Below are experts of layer 7 (counted from 0) of a mixture-of-experts language model. Rows are named router (the router's row for the expert), up (a neuron's input weights, with its number), down (a neuron's output weights, with its number) and show model dimensions 0-127. Each number is 128 + 24 x the weight over its row's rms, rounded and kept within 0 to 255.
Before each expert's rows: "comes after" lists some tokens at least twice as common just before its tokens as in all text. This comes from a sample of Wikipedia text that the model never trained on. Tokens count by the router's weight.

# expert 14
comes after: " |", "|", ";", ",", " in", ":"
router [136 152 115 143 108 143 114 134 111 147 165 131 135 107 174 119 132  84  86 135 171 149 113 139 190 162 144 102 153 170 133 143 119  98 130 168 142 127 171 109 162 144 122 130 129 131 174 123  88 112 175 118 160 127 131 174 169 141 147  95 103 146 158  96 140 147 140 183 130 117  95 115 135 186 123 117 125 143 136 171 133 135 110 130 114 124 113  86 105 150 138 131 129 150 132 154 122 110 129 125 125 121 114 162 154 178 123 128 140  92 105 100 151 121 105 120 131 138 157  93 101 168 130 137 123 136  99 124]
up7 [132 123  82 105 143 132 151 142  95 146 131 123 111  78 112 107 134 178 124 124  92 146 131 120 137 113 179 119 117 117  91 148  85 114  72 146 126 107 102 131 133 116 138  90 141  96 148 161 122  77 113 133 190 167 134 108 118 103 162 142 129 114 116 126 127 131 138 164 131 134 134 137 137 161 123 160  76 142 100 147 119 169 104 174 141 116 150 135 138 141 122 122 140 119 125 133 108 168  86 108 120 116 119 140 120 114 123 179 147 118  95 146 135 111 108 142 146 102 141 129 129 124 172 152 175 106 176  96]
down7 [ 79 114  74 127 101 118 114 131 101 165 169 159 120 140 147 111 144 116 121 122 130 146 109 151 171 116 135 137 156 134 158 106 121 104 104 185 130 116 131 115 152 119 105 139 135 119  90 113 105 129 119 108 111 149 139 152 120 154 141 149 103 142 155 115 148 121 151 123 110 143  81  87 139 172 128 116  95 145 109 113 124 111 107 122  81 142 134 115 128 162 136 151 168 151 124 162 153 107  94 144  74 136 134 148 152 154  96 140 121 104 116 119  90 115 117 169  68  88 155  86 129 136 117 138  92 152  90 119]

# expert 51
comes after: " \"", "-", " (", "===", "==", " '"
router [148  98  77  98 132 116 111 134 168 140 105 144 118 154 119 119  74 159 127 126 152 163 174 119 138  74 125 104 112 138  93 154 109 105 124 124 112  97  95 130 141  87 138 135 159 171  72 128 129 120 163  75 139 132 100 114 126 114 103 105 133 114 130 158 139 103 104 145 138 110 116 136 134 141 102 144 153 118  93 101 134 162 111  85  94 117 139 123 119 131 117  82 147  96  92 138 140 145 162 115 124 125 171 157 144 156 146 144 109 164 110 105 130 119 113 122 105 124 120  94 175 104 125 136 114 100 112  89]
up6 [ 92 159 154 141 114 153 123 103 118  96  86 150 106 138 110 173 115 155  70  96 140 146 146 139 161 126 154 108 129 113 126 130 113 136 134 144 140 153 105 113 105  97 108 102 133 155 102 170 156 111 105 135 108 178 127  90 122 119 163  99 103 133 124 103 151 104 128 129 143 152  97 137 126 160 154 186 110 139 132  80 134 162 127 104 144 160  80 141 114 137 164 133  82 148 147 130  93 132 127 149  73 140 130 157 150 131 138 104 107 121 147 136 109 151 137  93 118 151  80 116 165 145 142 116 141 106 136 147]
down6 [127 136 166 107  91 115 101  81 141 147 182 145 162 103 133 176 126 136 142 109 169 131 135 160 155 145 122  90 163 130 107 153 114 114 142 107  88 163  76 121 111 124 118 163 134 158 110 117 128 144 138 153 139 125 122 121 113 124  95 154  63 121 141  89 173 113 142 134 107 133 111 141 116 114 122 127 152 114 109 157 113 107 129 130 156 138 114  77 118  79 106 126 152  83 168 133 110 125 174 152 154 120  86 129 160 119 106 160 163 157 131 132 139 116 134 109 112 146 109 113 169 106 118 130 138 133 115 148]

# expert 17
comes after: " of", " the", " in", "'", " to", " on"
router [126 102 120 120 106 121 120  85 123 156 115  95  97 119 144 116 144 152 126 168 123 121 150 111 126 152 137 165 145 180 141 127 115 142 141 165  91 141 143 120 119 125 109 144 142 161 161 156 159 107  98 167 132 141 111 115 190 155 107 133 140 130 165 127 114  89 145  72 104  81 161 108 116 165 135  85 123 132 154 132 116 149 139 149 136 136  88 113 117 109 107 109 157 145 133  96 105 112  98 116 102 150 110  99  87  97 111 127 117 112 117 157 116 157 150 141 157 166 143 111 135 104  71 124  80 109 142 139]
up4 [128 128 123 144 138 108  94 108 147 166 146 130 145 125 132 139 159 128 160 114 121 124 167 109 138 157 118 153 108 149 156 141  76 126 131  95 137 159 141 118 136  92 168 133 155  91 102 134 101  87  87 130 125 125 116 121  80 116 125 137 123 115 139 115 187 177  92 153  82 101 119 139 110 135 138  89 148 129  89 149  98 123 101 141 145 138 134 127  98 113 142 142 124 129 157 172 121 109  99 107 166 153 146 125 151 113  89 150 130 167 118 116 123  72 161 102 130 120 176 150 141 117 128 140 105 104 106 183]
down4 [130 150  96  89  79 104 153 103 149  87 146 125 119 174 144 135 109 109 139 128 167 163 110 139 146  93 107 130 139 149 143 149 156 171 126 125 132 121 163 103 156 126  95 120 127 103 117 118 138 146 125 143 172 102 172 137 116 163  99 136 123 179 136 167  85 156 160 140 158  84 143 121 160 139 107 124 143 156 159 160 157 140 100 144 114 115 101 142 196 125 121 101 126 155 122 151 103 136  92 128  98 124 101 123 101  97 160 108 109 113 164 159 126 142 166 156 142 142 111 123 129 124 120 106 118 110 127 122]

# expert 63
comes after: " of", " in", "'", " for", " with", " to"
router [120  96 155 110 124 100 133  89 158 165 153 141 146 120 121 132 123 128 127 161 113  89 144  95 144 130 140 136 149 152 108 158 141 143 106 158 125 147 154  96 167 136 109 154 111 153 158 145 120 139 127 143 142 144  90  88 159 158 128 127 153 109 122 145 138  77 177  79 129 120 188 117 141 162 116 117 154  85 116 162 133 130 112 107 150 162  85 120 142 151  99  91 164 143 119 114 114 124 167 125  99 142 147 100 103  94  90 107 154 125 134 151 122 118 148 138 139 152 121  78 130 105 110 110 102 138 149 174]
up6 [150 116 133 115 179 124 129 123 128 146 118 116 161 135 133 152 118  77  87 201 159 142  97 142 124 103 153 117 132 109 114 128 126 139 108 138 169 163 122 110 107 143 119 172 141 138 116 108 135 137 191 128 148  97 134 124 137 138 118 143 131 163 153 135  94 155 113 111  99 171 132 148 112 138 123 120 105 107 114 139 126 121  79 100 114 103  96 144 150 125 122 103 143 152 162 109 101 126 156 112 124 106 156 147  99 151 112 107 108 126 149 166 144  73  92 114  71 150 113 169 126 126 118 155  91 139 150  83]
down6 [ 87 118 120 131 114 141  87 126 132 121 101  82 109 167 106 107 117 154 128 138 100 152 153 147 145 123 141 119 126  98 111 138  97 122 159 126 114 116 166  97  90 104 157 128 115 128 138 140 115 134 145 125 168 140 128 103 147 129 124 101 162 121  99 122 156 139 149 108  93 126 138 117 182 111 128  86 159 136  95 138 116 120 130 144 120 159 209 112  98 151 190 116  76 118 168 127 114 147 147 105 121 136 158 135 140 131 124  77 160 160 125 131 115 116  67 131 132 160 123 112 126 129 129 158 128 158 172 134]

# expert 21
comes after: " the", ":", " of", "-", " (", " in"
router [117 126  70 155 128 141 144 137 149 145 135 160 128 150 129 146 143 143 129 107 160 117 154 122 102 122 106 144 163 134 101  86 130 131 166 148 152 160 129  65 163 145 140 103 126 137  93 147 137 159 105  69 143  55 136 119 119 139 109  77 124 130 106 110 146 145 117 128 154 102 133 104 108 138 133 121 145 156 116 126 181 175 132 123 109  93 118  86 106 150 124 114 134 162 113 100 164 142  67 128 110 148 120 147 151 146 124 107 137 143 118 107 146  90  78 146 110 113 131 115 125 110 108 121 142 112 129  98]
up2 [133 137 189 109 104  77 127 152 122 132 134 124 136  76 183 127 123  99 113 122 150 153 118 166 121 126  93 118 121 153 134 120 148 120 126  89 100 114 140 140 113  80 151 125 144 118 120 138 153 126 113 195  87 144 100  86 123 127 116 122 141  82 120 128 147 121 136 149  99 192 127 142 146 141 124 121 127 130 100 102 151  99 128  95 170 109 106 113 109 152 122 158 206 146 135 155 136 113 152 174 126 102 160 143 118 119 103 162 115 125  96 128 122 131 152 104 110 149 117 130 147 122 131 146 114  98 133 129]
down2 [135  63 119 134 131 144 132 141 146 108 178 154 139 153 127 131 120 135 154 119 166 153 147  82 124 110 119 117 125 121 145 133 145 134 135 123 133 115 112  82 135 153 129 160 142 154 109 120 112 122  87 129 171 126 143 152 137 152  84 168 129 106 131 137 125 146 106 169 156 121 135 130 101 125 199 142 158 117  95 130 128 140 135 100 118 107 100  95 106 141 152 131 194 144 132 140 107 152 157 163 130 145  98 124  99 121 121 108  94 141 116 151 116 191  93  93 138 113 102  84 168 117 106 105 155  96 112 127]

# expert 53
comes after: "-", "\n", ":", " /", "N", "|"
router [131  96 106 140 130 133 119 135 139 188 168 125 161 149 156 138 106 160 104 125 127 136 111 182 132 110 110 145 114 130 115 146 140 136 114 163 142 158 174 125 126 158  72 141 146 131  72 119 152  97 155 137 153  94 149 155  69 131 148 139 130 178 152 136 161 163 110 156 129 144 133 135 136 117  99 164 149  85 123 147 135 110 154 105 115 148 118 133 131  95  99 115  83 120 116 102  90 141  83 118 127 121 105 106  85 133 119 159 127 100 145 146 134 162  90  99 103 130 150 100 111 140 157 111 133 126 119 129]
up4 [ 94 112 157  98 135 172 129 139 116 129 126 122 141 168 128 142 122 167 124 138 130 140  99 156 115 104  99  88 132  90  98 145 166 131 146 134 126 150 117 111 111 120  77 190 156 130 127  73 138 132 144 149 135  99 139 124 130  89 132 141 157 144 133 105  80 154 129  94  97 132 129 139 143  82  97 126 110  92 126 147 150 106 129 106 130 119 141 132 180 139 106 156  73 153 132 130 118 153 107 134 133 153 114 145 110 100 130 117 115 102 179 105 174 142 137 167 161 143 116 110 147 137 150 167 143 102 114  90]
down4 [185 160 148 141 106 162 118 136 174 102 123 123 183 139 138  96 110  71 107 105  97 147 148 101 135 155 138 165 113 131  97 150  87 142 130 155 123 109 178 132 134 111 142  87 153 109 150 121 139 150 131 118 122 109 132 126 117 166 157  83 115 129 112  87 149 104 106 155 130 118 173 142 155 138 126 134 113 175 134 119 109 117 105 122  81 116 116 103  95 109 129 108 138 170 127 109 112 100  98 107 112 122 160 141 134  81 118 108 132 154 121 125 149 106 133 172 100 134 172 126  92 134 147 140 128 115 135 154]

# expert 36
comes after: ",", ":", "-", " of", " and", " by"
router [119 128  75 169 114 127 151 131 130 139 137 152 133 133 114 156 182 116 136 153 147 175 109 139 144 106 114 151 180 117 142 120 117 138  96 159 139 140 101 130 136 167 115 136 134 128 149 102 121 144 114 104 144  81 113 117 100 110 117 111 152 166 115 140 151  80  92  91 149 161 179 118 132 113 113 109 162 111 105 193 140 167 124 104 122  94 134  98 124 118 103 114 139 135 160 152 144 142  70 110 138 157 112 111 139 147 108 105 147 141 143 133 131  97 101 106  88 108 147 157 138 113 156 114 103 106 104 165]
up0 [178 118 115 152 158 153 200 114 135 104 136 118 161  97 118 119  85 133 128 130  99 177  94  94 135 168 149 132 174 122 127 110 106 175 122 138 140 155 128 177 102 127 134 138 122 165  86 128 124 164 160 124 122 108 127 130 117 136 160 104 148  94 116 139 115  63 152 135 106 135 126 110 134 132  93 117 114  84 131 101 150 153 121 124 136 120 131 140 166  92  95 122 103 109 124 105 156  93 152 163 131 129 100 112 176 157 139 118  97  98 128 101 109  88 129 164 133 111 127 135 135 119 134 146 138 131 118 133]
down0 [ 85 132 138 132  74 110 153 153 103 115 138 111 135 119 165 101 125 130 128 147 122 135 124 155  81 155 148 131 107  88 139 124 157 128 148 136 138 102 117 126 158 130 105  93 140 130 170 107 162 152  94 138 185 119 124 162 131 123 156 124 165 163 113 132 137 101 105  96 132 159 132 111 166 146 139  93 125 138 165 124 108  87 178  91 132 149 146 126  95 130 128 155 138 108 130 131 143 127 121 220 146 123 103 116 131 161 140 140 106 122 149  99 109 163 162 142  98 144 139 172 109 133 142 164 133 122 125 111]

# expert 41
comes after: " of", " the", " a", " and", " for", " an"
router [118 116 143 104 106 167 128  98 139 118 146 161 126  94 162 119 116 124  96 142 142  83 145 116 130 113 126 145 153 141 139 114 105 130 108 106  66 129 155 127 109 131 138 182 123 166 132 100 124 141 121 177 153 182 116 140 144 114 109 140 162 141 134 137 133 130 165 111  88  96 120 109 114 154 132  88 163 144 126 131 132 114  93 136 117 125 116 116 114 150  93 121 160 154 130 120 120 124 122 147 146 146 104  80 110 145 181 112  87 156 122 113 111 122 181 138 133 105 134  93 139 143  78  77 162 129 177 152]
up6 [ 98 145 143 120 115 138 153 152 150 144 120 113 160 134 144 132  97 128  99 100 111  96 118 117 140 167 145 137 150 113 133 154 184 124 125 122  77 140  86 137 170 123 109 173 174  59 124 132 113 141 111 142 116 164 123 105 145 161  98 148 111 130 136 111 137 170 164 136 141 141 108  77 111 194 151 129 120 140 143 129 131 142  84 145 114 155 134 122 159 123 116 122 123 144 103 118 127 101 127 110  89 166 103  98 148 101 143 141 144 122 117 128  84  96 107 136 105 131 140 101  85 140 136 156 150 143 117  86]
down6 [119 105 141 145 111 121 117 143 130 113  68 112 123 149 106 144 117 124 144 143 120 131 136 116 170  84 100 125 138 143  99  90 118 117 148 147 173 144 104  84 155 117 156 106 126 137 121 165 144 140 124 138 191 166 119 145 145  91 104 115 162 145 174 177 113 133 143 102 121 114 127 189 132 152 122 115 162 121 116 139 124 155 161 149 150 144  94 129 136 149 111 149 156 113 134 156 153 123 143 168 146 134  83 133 123 114 139  95 123 159 144  99 168 175 152 113  89 141 121 149 182 117 135 141  97 108 139 136]